Weights of a small mixture-of-experts language model, trained from scratch on English Wikipedia: vocabulary 16384.
Below are experts of layer 6 (counted from 0) of a mixture-of-experts language model. Rows are named router (the router's row for the expert), gate (a neuron's input weights, with its number), up (a neuron's input weights, with its number), down (a neuron's output weights, with its number) and show model dimensions 0-95. Each number is 128 + 32 x the weight over its row's rms, rounded and kept within 0 to 255. Numbers have three digits each.
After each expert's rows: "comes before" lists some tokens at least twice as common just after its tokens as in all text. This comes from a sample of Wikipedia text that the model never trained on. Tokens count by the router's weight.

# expert 21
router:179095178114061139131146133123079096074107121128088159119128157136167114133207117091198056159149153107099101105096123139172134074195165138112114101127128180126148145161118157161094143147147092156145119121148092155147151118115073191192123118128114171169205097136120123124154124117115169121
gate0:117145138118138112127156082198149070173188134150093090125093144144150118146174100149113136126157164109105055170094121118112166129135155123103090147088192170116138092200136126081184124128132127125147187179091146128129087118127154145169160124138069120034169156147118150159072125155129111125
up0:113112111126091153147104186116113156144061124127154147198153116101087155157094173176109147134142088164173185167122127083150075101109116124195170121198054122134094148113149141115117143151082130131123145146154116105134105145103152083078103147124191114201083069131120157103168135132108103157
down0:146111129083168073179053127100071162164107139114098121115154158079170091150175109118084097132114084096180167139104111184123152140156075117168075115135082098119120141107168102152141106170109157113123114138139096119115118177168142160171125156074070097157069057123137125172122154127154132143
comes before: " |", " ", "5", "1", "6", "8"

# expert 52
router:127077080172137102082123144101124071151168114110106178078116147160123095105088142093091147097103155134114131133191136136175088102142191194154117091170103131132196141106104105094178130169144101101098148162125135147098169077114123124179103135147087128090121165090177130182099167176127177129
gate3:068110105105086139102043178117103128148078166116165077106058070105116167184105151130122157129139121103126138120098131040098122147129121102139132171104168107063129121179136121133140039104139150114138153116145153146117154132130195156105118160096142101173138134102105150158091123131116124059
up3:164160114098132138165205074128131121124136126116089099172173171094090129120179161127197127134139123137156105129136149210087182132115128128130122123140138161115116136085128101158090212156142110144174160069129084149113092134098085153157198133126146141113141125181106180082165128097129081183
down3:125127106094125130081156173069085151171153101167177109147150177116134135115201117139155158115074138127164118120128158064093138147162072113101086040057135137113157136080134144106101120168144094108151121117106155095155146128127139134211104084149153136126102133164043123096166152114150141124
comes before: ":", "-", "=", "s:", " by:", " Team"

# expert 64
router:097075120121060124104125099121078123076143122093135158108040137158165137111111167123146155114082143159095133119146093142097102172140138163182145081087105187157066129138047151146067146138089134090110156151134141087106110112089132146168136129147101139143162146063142090111132184108166091088
gate0:099116136133157097126103189099118135126078145114095046109108115097152136120119162169145134186150098090159108110121139157150108020115139092160062108179127058129132164053157131058120131150105092136113126087085140134174132150124115104067133166140122112162110117126138126124155130093078083103
up0:177147136118117145144104134145159158127163137176185176174190093149086135119114107093131146145077095162130158131103102085051184174134081170097141142096164155141184097187156114209158097123158152167134123126138058121080150143140115114120132072091124106148115120174084145143117104167156121143
down0:126148147118101114107134169118141100120204124197098129103199152132123155154112126077173132175148164118164180157129162113123112072138120074110181138124095196147125117124108114089142149131121133122092185116124150102141162152156056083149126112091095211150115177110106156205153084148108140143
comes before: "\n", "The", "In", "-", "==", "==="

# expert 24
router:084178069080149104145127159154164120125139111126136080079184111108147187157098125121165106157132129122137143185173146104090098134148100114140130134073132137082193060131166130127153137179143138110079093118098120126195096134140139040106139104109148089040128092136099167104102115118092137147
gate3:120114082118115180106175187135162159129113146167103134136120088168134164119155123142144166111100115052144148173120178130099153129127142145122138118179144126168149088162113085101084178126133095113136126038138084139144065182123092129081119143133188183152047114120173143119077175130097138115
up3:128105125111087173124093207160172110116087108174095105119136103111075100199160140127113152030169125117088134138091151093127119115181114148075116166176153137147152163172162111140098177078108122115135106099127145106139110189127092081163173142185134135079160130109146140113121078174131145129
down3:131162115114043102165102166101146158136154150165122125146083079115105135136166131119156197100089115032173096146109189153100176145140102134118128153122135133091120156169121146120166147109146112118184105130084121180125063181163170162180103128175112142114126137107155143136104143207144112087
comes before: "s.", "s,", " of", "s", ".", "ing"

# expert 2
router:139147098108089128185159111168105116147138063109155141129130146164161141119118121087190162158169127078156131079157166184131173133155190133083081117121183176163118090110111172155101132122146094146133124129113143206119139082101092119189115120129084131162085112109071141180166100141118113062
gate0:156164162142139110136114111172143133114110122131118118104191149098122135145166149128102142101108169176108145113141131133055063042124110166126123124171155146124070126132137112153101051113087163127217136149149100127167128164153139151092176116087194150196174143105112153170111093172154148157
up0:158158090130126098135148111212092126133107126123140093054140157098089155158175169146127153128100195186123150103174132141110059072105170156154127138150186120125087116120128128150079117140085131129187128161093137129125113157182157191143147064093143136170143147123128124152112086148168195103
down0:126174121118131101068120130086099169080158151116144127094100093159135089134093125128112146091137160188182088109118182139148115154198099101125139122138123154039130163179141142148108128111107111126191115107100090108123168179124164155071162114087162121127134146061086191110103147114078170169
comes before: " |", " USA", "',", "\n ", "'", " FRA"

# expert 55
router:118126121161127113155115137135154091094109128120176100111127081089115173141141148162079123133164141152143162170159091084085099089160095043099125131155138104057151131111164142133132098127140165028104143115117109107194145115150041184156119091135122117116091122178111187155104104082117095117
gate0:133100137126162114151142141082178130157087138054150089136107130146175081117128158075109115106148174108147104111098138142157124116156175133151129169138189142120120085100160194075159153151161147150169133093165166139151150129115123185048156110064076111131121102154168169124134181199158165116
up0:125086166141174144143114076089145125106148100076211084153094129142121111100155089136060144137154089108138154136146091172144156178152159130198082166085143061090132119085162156107164117138188157093160102066107122135126096167157122177132160104136111119165083093163135144109119155173150124135
down0:122129116101155136135188136111134123115064152067168109103115120070118089107108108112108182149136129109112112117114165090203081167154163182071105193156154127146149108135147156090150137162146115139164140123185118127116105217151149154184192135100100079104122080109136184114117143182127158133
comes before: " of", " and", " to", " for", " is", " between"

# expert 5
router:097093117115080061134110167165123126161099127132192097091142097116089122112134163116133129131117153162135163171113108104125107106139097138089135175113168108071118113107201119128090109118200129112166130105111117197133128065078114124187177209091074142093148086142116190155118103116102125160
gate0:034131163131149118159119205123158137105143086114150124155123169099115099103102100119155139159152104092128137158153116079143139138134112129136108115103083114146123114060141172142102102165150174139184135086126157124153126122116111214163216096085092155113135115090087104195160080180118117165
up0:186138138149115179135114080110132175116126154091135154129109159153129135113168203104138147119141136097123141117126149167128153119157181108140160185150119130103108152149112098143199174137101091108163227203086183169107140119109129119126120175111180061133135109110140121135117074050155164104
down0:144152173134090142111107163098125162128085135120046091105124088090143089120161122149107143118063143130135106105100148098123162088141133057179157104172140156065117161146164099123135150093131133192126179154141118112150101100085085101156055111153165132135151136202126117079107110050161152126
comes before: " to", " in", " with", " for", " the", " as"

# expert 9
router:128104134069142160170129098158124137106157098124159125123196132109120149121203114093162030095133141074122157122135087159179093136118142096089195187137127143189138104118097077106108133075142185152150119149073106137115121166172147082124135139159165137165130189153118117101138131163172149143
gate0:071114100116134128132115151186165172136117161092113159108169128128132066125188066138040105119151127165164116150099074072103130108093167070192135138125134119099125132190127125093137105152113123126130168092095134104132180071158127106168181141115115143179079122181121141147145096134168139180
up0:195189161149186102140125081119080129150122173154083125176125149084139146126053163126170166150160094085113138113117146135157156167144155109061105142150126144138154178152082126170068078157156121078149080170120157138173101119125102166091071114106120136100154124086137117093162146092167119114
down0:132084147126162134117183159140128139158202157076107141171086132150129128137142127110143124123133079126139120121153146100206141104174136121158152131126070129125103128135153123102127135073160162120114123147130059117137104150069137129030079170119173149201167148119102085167126184076112061154
comes before: "-", "a", "o", "i", "us", "is"

# expert 17
router:156138111110095121154147147174142078092134117129153096144119141142143129104134130155106114112115142087110161138142101114085137137097174161188160092159143183091102079195086078108120113193095085096111161192139161090082067132083119077179153082147105165163143128082168103103102141158169068104
gate3:140123134161195100145091115138139106078108130142078106080187157037054117098065098123133115127123113144097149157132103109115172140145140068110127144081147166154122134116120115069180145158076189168100151120106135151064137103156108165123118102081106125165078116148143178135076100102103120142
up3:166125115141171098205130121151080102097136115143113172074131092129098118103136149089132116134135062155079133089146109169144151148160145172156141115092152171131135160087092118139129189144103134090139117116135129149125124123119066214115097157049087102217121078135146122150096129102069099170
down3:091156146147140105196077117138098058102133116098138095123107110101110109124134078132135121103138082069083175112184094148090170125112161114146112082108107155052155149143157130155181157166149145075141149123102163074077133120144127154123151105079043140131137123088114194136082143130157097164
comes before: "\n", "===", "==", " ==", " ===", " The"

# expert 50
router:161089123156105100121116123108101106182148077102130098147178120135117184135133157090127092115145143129150137177168062112157136168169108089086183162112149152056173166121138096165098144149180120160104126167122112151191134085119113068153181070131176127092176092111117134100137151146107189090
gate3:150117125158137117123156184095213087172163108125108100129138115141094159085072049183123150172204156149157134146140095151121082101111092112138138171125100119118131130172145113095132095135117117144140111106116123118139114110084058174108156133133195135112066137103117135127093036145145153071
up3:113148139130120178168183195069137125100134140115156171095111116110126146126126089161157168064067135128114131106125156111166110133115112119109103152121157134159112159102147120094152123098141227173091151075122125098138103225175079122157144152131110121119124183140181127191146191101153113149
down3:144153186134077080186127119111136124175211151147216165199135117169103123121146114089159137071076130119121120109096121111129138073135067148123107157138106137194096174133136124171145111109153156090118163072132094137127106134179159188135083143170074142136139139131135083107140131137103104137
comes before: " of", " in", " to", " for", " ", "."

# expert 39
router:177120092122123141127151135160120143085148116111194130096098170138153201155166140105106134108190094110073071067166116140127085163154176118075090145103144128132157092134098168205198077164179061132109112153139112135091086135137104120113116106111095187155126092103110146157143151140121150125
gate0:142056141161126104147125106065118206153135176093098093153100131108098129149146145154115100135120130108121084119137135089132131137138169171147101127151167156103123096133112127116104135110174121126207161101162059142159107095167124112169120110050117117110064136180115202153196129081181122164
up0:121181140095142143092113184197135073102118107160136172153156089145124136126112099114144161165119130161140181133104103155098115113118106065106161113080080130146130203126157120129125128167083131125047074177093140134141131157083122136056129137153134131142147118130150037062095156146087114109
down0:128140123175153125116089168146163118116140189175101122168150103110119161111126119100121153111138106163179110119096118168144104141140042163175181182155137136081137074122162171101137114137052145059168097108093163113123116196167106105131124143078127127127104146159119076104142098084102081064
comes before: " |", "|", " ", " 4", " 5", " 8"

# expert 41
router:096068180069146118109165111168154130127174094171123140133081173135152125172125117110112110141188119160164134167158133148141186157085091130070179182124115111140196147119092164115171154107130094114086095166165126124118129190170168138088161148164120120104166143073131075151119086144109107180
gate0:152214100117146114092128182156061110095111166156117137123091157133150200118175095156159137161187132117139123113136158131125084101155137196141145149120162132130129131142133149155090139166130144144095081159134120101151195122069119183122191095123128148178152102187153094090105090092111125194
up0:128144142117114167092151135082081140128114124107137140092168177161074098074159111188170074142107119108123138122109127100138093092093145136121135057117109168114114141203095098096113092111137189133142157183072146140058177095140179173133127127141156188163137144088106115152172153068154106117
down0:078117131110115130091110127150165158136064143161103120104119140096125117069129155142151093180189166127167179115150122047156157137053113138144203105142071129189105143174114144102126099133130132121067146153140151174098158135102102132114190086124130117150171182132122132059110120150171120163
comes before: " |", "a", "e", "o", "i", "ian"

# expert 73
router:209157119160147107129126147123179131113132079164134185082088122163152074135131182095100117147125155162122125109120093083123115134147101124098130139090096176145116090112140140136081195138108082111072125144187142132133196104181162125073134104074151177110108122118152083113106177163151176068
gate0:121155141101208108121122117160169172137106135130114079176127118116141130104101120152197086105137081174112112144136112130135112146048138151122130110187119116079086151109123150124106095184160129091152143125140073121148116128054153123084105113138213118171148095137077198118106178198132110132
up0:115166128111166138163108111163139150102076118127115092172098109119124126116138164176215121146143103116102124164151076132141133149085130143143174173163094155101096130154099186125125146195152149075153139125102054142157148115099170183180102094164214100152144075094085176135138149149116106157
down0:166100087081146086047147101147118134127092099128125065160168121180108145142109155110156100070151180113143110151136103102180091130125117084070146127111081131079145135147141152105141131129161093091175129109126089142131118101123143185171148049198159155168188093084121160137120164153104110154
comes before: " |", "°", " /", " (0)", "1", "′"

# expert 12
router:172048152147112098115116147174121086182106123109104095102128117193144140111041175104111136093108164095124154153172141155141144135097123154183127143119115058110112116195088097117166109168094117132132112118167201091117100085081111127154104104118130165113143162074156126111082101170095126170
gate0:124160186097149138109155090047125161102073151139085110141155067123124121125146177105116142172098108115155109173129175109086098068077084131146133131107121125082092131110186168156081143148056103116140126137086123084140093129131122115118197126111068107093099156146094139170167091143138162073
up0:106126062174139141185103165107151155138144120108127141091091114155139082143153052164133146136104096119067144097102077134194110154180117097078096129144157110141174166074148092124118121055151173179140162109160086182106147156135106097123082146151166093104120113144178100135143090126144079158
down0:046114129113170108175127185106145097161196121090137093173113146102105147109133110110175119103167071106145119116093140147166186061129126145164130124180099130224099131127114139059155106137145101104087150141122177157105156121123138128132120150147104131103179155194129161085134142160073112107
comes before: "\n", "==", " ==", "|", " information", "==="

# expert 38
router:134152171090153121129138113145139124178102081125157099041149067099058100147137120155092123156093077107121092162162187157138121148145175112199093134102100148220116165127141122129133175132141148119146122143118096090117085152113064149098121147063081091149117118096114152100098171099161118131
gate0:140142132120068213127132084130145159144126095074145124107068144182088118138072120136105046147117117121141129080083125128139106140108074092148098141195127150127125111101190070151124175113146146114165104113122133140154124206070129143113182101131137119153092088112123063156118092155086136093
up0:120126144151178085129135129127115142114123142161148133157194116079172159083178125144127201109146148139140133173126141153105187073122136165131186137134141131117079143171134125106085060150115108154070140174156125147094122013200117096152064170146147150107126177150129150119133137115135103139
down0:157126102176170108096062148139152130166122118122097151146185082087148121116096052106122118139153116083131135107136166102170155053148108194125143080105111108085101110138134139148168168102128070127122130064130172085120129116106169109187136213125126177167110183150149131120115136071109141119
comes before: " the", " a", " his", " their", " this", " its"

# expert 42
router:158143115080099143178124150138103059096145091148100136156126127107196065122112113096156102076143063130114089132144118148178123120194156142114113137108150185195159116131108100186145168112082088135130116149130169169169175120090127147117063168181175125085111082147106096117098118147127147163
gate0:133082157126090164143135143143100142109118144059095117081195178083121180066118132168132123126086147181133141119125158122143092170115118121156141110100099134101139153172196153114158109105104133128148104199077141105116143109126168172112100088136129135145132108111117244048096145131164112149
up0:129116133164142162112140107166126127110137119140115158134176079170180179133151075065124167141121112168113128084116111092113133105147142113160092124158123163145153155234135113072161058078154115100154104135146111136136139078131147107153126111180114066129072171118136081075072126166188134159
down0:111086124137102150076086129189130144139127172083122126103151133187070198084123158089140089145146157215136122121129124060146133170096148115107152128118122122078120156097158118146093132126119112111116089142128092160149148151115099133136184110163131063102151131124130134037116092219113165156
comes before: " ", "\n", " Best", " Nominated", " L", " W"

# expert 37
router:114137127107172106090070110156040155110086104166145074087150128098124178115095100105152143120099067164147108114159134137122148158152183097150128123146143116167149171128159141159122198133197174084179116174103099079132136132173088112171144108038092103127134080107138133102111110118131111146
gate0:173125149167192152149151129084117128106102119139080118158117133142068118160022100111124103197123097103044138153129130138137089174155135119095204150127113105137099150135113103169144149083199099136176099169110106150111126106128104143091095147100085140127090100108093135160154105114131145196
up0:184148139141130141140164097186161121089133112099069148129096133138078142124104122149104092105082168108142082077095161125170141181128143077073142125201102101122185148112148072123079165137159126108181120151149160162125084095138156127145134110156078165104071103149101077169080086123167116161
down0:079155103120100137180095129155142062117145172128150147102092164079133158119155133127147111133115167131125038096153077081168135190124110070119143154124084118076146192091172084097117126074153154114132137162161159185157130151154149187148126112174158129115150073160147146083090124140139128169
comes before: " the", " a", " his", " their", " her", " an"

# expert 16
router:150128155102203105060133115160129107111145056130145167148155141130180129082123138125091109135146141105161135141131197166106211111126096141099136122166079189125133096140128153146126095140154082154079088140141080128141115102087133087135148136121089122082135127159105056131119170154043075095
gate0:127149190133102130129087081152219127195159136113107087138139118074100107129131146111158176090125049149124137122103169066126123168101143097194129110171132150060092078128214101157134104120114115140180115110120107106116107115122127126118076099190126114144139153158069121102116120099127125098
up0:066136073128108181158171131089094121115144120106132120049100130163111195169099109182172131165076198141168120170106104186094114089168131150094099136083099094127149147102109208153114144113168153094128133118146120103153166126206113145162134162138142154122138090130149130141090111174110110139
down0:159133118108131091142157183127104115134138136141163147141137076077155154189139139130098126124132207178125104150138051192129116118130164155121092123139119109138215143146167132092106132132122111090098096113138119133152196146107112122085166141048107082134178216117175156162169133086140140143
comes before: " |", "\"", " –", ":", ";", ")"

# expert 70
router:146111112144200099097148096124116106127090131123152137181148066128083134092117190115119144105131140113168150213125177089140115147155063140088083177178136139085114074127181116169190101138164168134147081093098137123140078121117117151193179094089164141143114083137140120102150161104122114117
gate3:093165149163126126079125169101070128112038106111108180130129100081116154084183138140147164138150130147104106090081108101115185155148089109105218118129161153137123137127141139135173126066131097089165139163095111142161111098098178145141167136121119161167112176099154183133129056088130139172
up3:127098097132127065127166099192105147130128162175095134108162145129112182173086155127139057183130153150145105098144081148096176108139157166117115093123113137111195117167152085104074093209141091127094101196163109110119148123103143109147103168109157141099115104189174142105146116148091148075
down3:134110117116152169137128125170147072101156127129138070145151155151175120136106106117093083113090116129114165126125144160135081078101119124140069121139156077156139124128115082159080094134086161147117114030113143141177137204096120089060083148080120158126154123128074137168203153163173096110
comes before: " by", " in", " to", " of", " for", " and"

# expert 35
router:181115121083110135086166063175146077105149078108059162165096129114160076143045123125093111105118112129111120153135098138153080099179180171088125108113045114131121130135055123185108059126132082108098088143125151089135121094103123166138097142145144144114135102126153126140128175152118128159
gate0:133115109107154147131150135123140096096123102120126148084159081140115211146133124085118131144126091140125127103197061172117122104152110177208146100092125142120170133134101028085158170107095096114098196136138093177101152090105120123158117113096108109201131149177128174180139138115151150165
up0:132095080160158131086164114115138139133111108161113164141093089103128133224105164142096126198132123139128206027102088126116098099144094147154137153159164088134107152160107140093134135150112102116145156160186135200117120134104093166113107101141115143159115132141090171180182121115161158185
down0:129143090172159139122136148114107070184144082138084184108090127118110131126129050133106136132092099140081154094111148147085123084167129152144141092081113174198160159128080083144101160164126115117110142196074138125126103103104114166100168159064083120150072151197131175153127149119115149157
comes before: " |", "\n", " ", "|", "|---|---|---|---|", " %"

# expert 32
router:142037128171139087119154096108174120119140087103136135139149172137123113119144086111103117064112102133082101136160132108160105177136174205140145101091116090145102102082141087113065203124195123131150133170183196122135134137075146113125081156155105161141138138065112138130139121150103181127
gate0:155137149200161135125169067171136166115133162145164140088114190113149195071129113144195138138172138149125112053119157052142147141164139135132149169161146076124166114159107087182167129100109107089193118123128094125126191139146109149149146081137161145100098120093136153156107167130082123114
up0:113113142090070152173104123115140114206147128154057156143126102115128115203113151141093113158118189095195153147147135145152143098099099165139154089157146144128134179123162102060117152149100132173115087093144139164131093139117186036160105204112099110114142120156102115093146086145156121142
down0:119127096154145106193125161121085134157065134153110136149112089135108130137156161082130102157164033182126114144129107133139121159074108156173099111142151130153145146094117134159117086132080184127171117142130051089180158117141092072140089193123091119201107091145114135145184126089159094113
comes before: "-", "|", "\n", " ", " •", " Succeeded"

# expert 22
router:124085124080104088148138129140122111084106134111101124151140142136102149134123153180188128159129103152103159164183138116122108082185136173088156155097186086121174151137169120168139128208067145076182093158097137109139166124169138062118161137138117168138187047150162126158110168100159133117
gate0:161144089127089150127106144172105139130138158146113148075152148041180172180166152162194199116163095170134114162090104158092081129126183166117146169155180113077090134150115093148132136144115116126126135088119153101117120114129067173148169134165058064100147124141118143134134125152164090101
up0:090125099139167097135140094113098168155148099091153114142120122150090089108121146047107074161056156160124132113176185119178138165173134127104071097170099106140136113063107193120064113096123131153131099101135093138130100166091154096097095152111196083147154168086122128111098077145103131104
down0:067150110138117173160106150107097147162135136167144157094113087119081141093071114083066134165186155056064153103196111162143143112149120099159112130126162143147121096095180126098158121097100158065119126116161098125133079147092131104118145139047202143151133135132096139130182108091099130148
comes before: " the", " that", " a", " him", " his", " to"

# expert 31
router:076166179128126136158180138143065152122158098120183150081176162153087145098118176134100109193089146104096136122159149117108119102196109147056123161129105097095082159089147118098146095153136098161118107130126071135073109092138119114133143193104109112107193129106173090100061120141104143150
gate0:158118121156071142131121130094059140124133135075131111097110111118087200178087120171129076157082114115112100114141078098135129150100184056168110126132199119126139154111176134094052117173165152092173158125116081129127147132113128182107147108091108134093076096111150146176089170157163140110
up0:118127149124110174121098141103070140138212109083154102105145048123131142172119101099078087166111064099106128186122082117109108143131192076173151133083167122157050147095128111105068139152143155131106133082132086087107112118114088125123143102119150158108100098158168134194104106159137108119
down0:087108130092074222114148085189113112094142137127131139128151161148123167158147135167123130128111120109145132152202099105128169150180170127222080173129132063133132153178137115131064107151121126093163154127121095179166169085144171113133102085159131086094147103146130145132061135112130140121
comes before: " to", " in", " on", " from", " into", " as"

# expert 77
router:108164140129108049178107084077148084054153164119143115089143126119154108119142092076111137138125117114130123107142144164162134135165157167103161205112089066171161109059122198123151130146092111141062155109168080134134118165123123095174131124177143124119089129120118126112118160094092071079
gate0:107133107189086156123102113090127137124171216104109136161128128143105135107136116103080191107139120125086119097123103171095096136134105127128104091070092126133162141126152147157128154119089133051139177140217101161125137059105145117179054165085138159144158171109173118112170114172112106095
up0:143090111097163137133182163141138111107100065124113112132142135131229117241117158154109110150132159108170132172167173162170148152106197135105138160146120127103124111099088156118111153127146113156124045119106132046088148115140146137077136112119094110068149098148142132166107134096150154121
down0:107115127156155122116095112111076120121114193077063105097162137086123104084167126162112118122195123154082083094216090103103128113083103082135153181109116119131166123118172116105056093176098169102114130137114090121134171158120147144145120096088169081131122144106116154157101122117142094044
comes before: " |", " -", " century", ":", " –", " century."

# expert 36
router:129063121160144159108181126125115077125107127087118184090094162179119131080087115085120150120069166121098130125171110142162062165102168184147166089124135105153143132159134060134126171069127083089113115159147157121155115179100086128086108168098126114101091150088185144115122112169144177089
gate0:086143118149123122039164138152102161129138135095148128168151194129136102070117193105111135146112202077149099094141102075108145070092095147122122113090173106113114127121082120134080129140111097105141134151101118175158201079115100128113111119150136067186113184108141143171105099132171167172
up0:124081169131089145101130133144159162124179139147151094119107132133160144123100120130139112193129128196159111174145142152109100126149109103080078137135044175148155106070046133122168140108063185145106121131092099070172154149137107167104074161129118167116152102144134138110150060182109142083
down0:108102135087133076155123144151127173119096124165098153120089118099118138131095133168118102125070144143166129129154110102103143140168143187114094131144108243206113057078153102159133176150183143075086101088109143135187137142108109120121108124100129117155077121123125081070144080138103112175
comes before: "-", "\n", "=", "|", " Born:", " by:"

# expert 46
router:117144121146152170105079162118129093137133185120146082153141111161127073157143082084106167106114086161114101141126106152096093112183127097156114097091169148176154176060092129178121083160087168132189111177110170156101124184110171108166143103093112124101097106180099058098129144109154115164
gate0:157176154188127146158138117167103105145124113180147146126132110131128131181171133153170200083137126118133167158183132114126092136123137103119074220149126146080126127135097097152190119141113154106106191114169137116214181134159141156160131128142047124122190116131124131123168162164126080160
up0:158096114182095155166099166127113112131151103172132144086167165198147118137136166102139122118144136101136147137175121130086132186146127143117113117142151151122126116115124125125203119128135111174122195140105233156198177137156174155148140105108088121104134169163119105116114164193138033164
down0:119109080147138158157133145123132156182099135164136117143116094130108084141152095140161140135112097098139035128152118163163112157124143140158116150120180124117056159144131078130119106086142204152162162143183170169190155160134104080134088095116131064128142115193123083128150145154195123198
comes before: " the", " and", " a", " he", " which", " it"

# expert 6
router:068179132147151113143179125111148110165148068136170135113163107150162124141143161096139136100063111075147167198062172155077165109129048131141080126132096101096139166144195164136127116111144106152099094131186080154091138097133146125144180134147144106113192110168087134126123113121093103157
gate0:169165132217132098116116139140162100107114138073116145119111117071067137107134088135160080123094161147154153147110168125058132113072117142132119221128169079169119145115116177104099171174122127147109119121161161101143116141065111157122191136085117094191103115164132138109071164094127133138
up0:112149125154112098103099089147112165095143090147108213169137129192189161122099131133090166155128140143129135111172160143168132117091114175141133156053134133087123108112123157062071119072091157144148099105194087113122121163166121087126124197175145146125158098129182145085168124076122118156
down0:168117111162165163154117147127101151111157083121110126115164112175165101100140179102090162096109128126098175143207097129153166083138155184212137162112080089046150131158141155081124158142170134128208115124167081137104100154129113138128176169123147126132115126126146088065147156166152113160
comes before: " and", ".", ",", " in", " of", " for"

# expert 28
router:101118132175141113048097098077108111134099108201130164103140112082111141149118131107154189118079118114147162180118132157185123122132155142193171169153115114107151026171106153117103146132149095121127110131193163161125141128164205132122126141157116186130123122140118086120143151146132119048
gate3:090146111164099146066128164137165158084086127042134132177127163075135141160197109173177077148142108148118108165102149163115117108138112161129072062084194075100159112147159115135160137121124118100123129100146067106097095118120116116069185086148168119171147096092105112162120135137128121143
up3:098154160126099186093163145067117132117144114063166168123094130143179166111155135151106106105151124130122114180103121135147149142137167127157087097092129126126170084177118144155080094098161132100070174177154184084109140053151182142086094091116083108138104157145179116138110137115176162061
down3:202136117180196166133158146176102117152152104151174105140107105113169116124183165149143123121100118191139168129149102162107083091177133080150058170114115128085117078160114131122137132158149139109139117132128156131153132123125176089129111171103111154079108136167113175073170153106044180086
comes before: "\n", " |", ";", "°W", "°E", ")"

# expert 58
router:175161087138085125091119165105102091072113176095124155174107068116159135098080143103181124110107137200133160152131107098044113139150121161105103107114170139104137157082104171117084091128131157103198100128149106086120082167091125101163152111099125083125148122150162074099076084100106100129
gate0:081184129119124182072137103133182141197095129106086145092128161114145136109131202159153140065114069155132123137053116098088100132133157137105147140103098082125125129108109145115068085077146115131139091097146159129086099128117128159038126168074108111118054134144134115128115111097093146164
up0:143172080108107145108132108103195139125150156142130085098151057167114118130121140143127134152082120196127119115107146110043147138100179177167130097136095042126110117102140095105156173145138111190116168198152148124120140127107130173129096114110103141153086120082140099148060119092092057122
down0:152131122112101140124179138131171196106085146166080102155157114144111125071086166210134129120100103100180103154130144120137105190119138141109113161165092141130170177120107110045050164102050147097166131087144118150099134122116130134067166118138112117131148181091097104116084137121130119080
comes before: " the", " that", " he", " it", " to", " a"

# expert 18
router:096120090115118193149133126060160103195153085108157100082150131081113201092118123151110169136101176107138150177083139121142180089084082088118163183089112105104111152120193086134127115088141144132064116148061134128132135152134130129116168057153121111127116098125163141127164143087086119095
gate0:126051090196123123085101074150143143178131130171118115132092066100152095147107137139089115181123153115154107161150123061120145103062125104143158137118115158148144143130123081140100130140040116085140159188166088097188137108070152160088139137142161132212148109131117114096138120146099104118
up0:114134104094153184120107114133113123159158075155119115107084126156185172142156108145107127176125159102164140156129107106197149137078113113152143102068094117166142140128161152097205131143173117141117066146120081144158168159224152161080151161161150131167169108106188098098147144131085155093
down0:164089083200149195109152141091119133143115111141063108163080124144163187122135109101138178127126107190148105097110135140127085093152132133089136151089150083205153155132113098142152121112152137104060121144063145116102153158087106158072140160169124109129092213105164090111112118141140123088
comes before: " of", " in", ".", " and", ",", " was"

# expert 65
router:104188107163115170162113121178099123126136164092158092109132146133091060124145095104142156076066099153147083116123107184080111155161108145185118114082151130139165146087149129159081104167116172181207122184076138170106100164108160117135150106095155109123121106178139077100140119109143095170
gate0:106149116089142176156144131179136199143101147132156174172116157162179092129082111189120191133135141111090153075115171139128162124137130123089110093132156158120107125148097136149128154073074149154152084137111137172074116126147161114113092139160145101199080139060102138201111049133128114121
up0:159166125080125168149165129142123134151148215142127185185105137206102104071098138137105122112150125112082123105118075147126115148146082163054119095144129174088133121141088108101101133136146104126154062137155169140076136120052186085117105155094139137123128165183160108115148098174123088129
down0:109113127121180145110054103122106117157114126134198073136120128081099150161129092098115127146143122168129105118155151140120182221114176145154101119133132092179110162093199136158199145095112109129147146081099163073077103135119145126131162104119124068148121173124042106141111129077132103150
comes before: " he", " the", " and", " she", " which", " a"

# expert 72
router:133126138138169130090160137099100147118104109181069087092077103162096185153142139114108099172102082177130141181165064174081129123148096178125182145123155152159120178122154194174165142108145104074124144121127130098100074081162163091156144132101058096165133096109145179144139129116109116107
gate0:104116122171092162135192110117136123149146093128104092104100150116120105108160123151034176101115104201161145136148109122062184158124143140166101129087156105094130110160159123046138173151130191121141153191090133089143064161118174136124180127108090150083131106093104119156124115145095091147
up0:145127092150137156129125110136110176143104115138097143146104197085144064215170098162055067125138114139123136167122119078101099122117128067120144094119163129105166167148102138125124141098118117134178079114169157035177130121092124081103121175159103136168201137076131162133157123139118119117
down0:144134167141148190116099126143078206122140100108127113113069169113109074179127134134083099131136143146140084147109165148105090101148108143195169141141159133090116086155088095097168110122143118150168159144188167177195075103174185135126162121152084152130177084124127160149171151103084138152
comes before: " the", " of", " a", " than", " years", " least"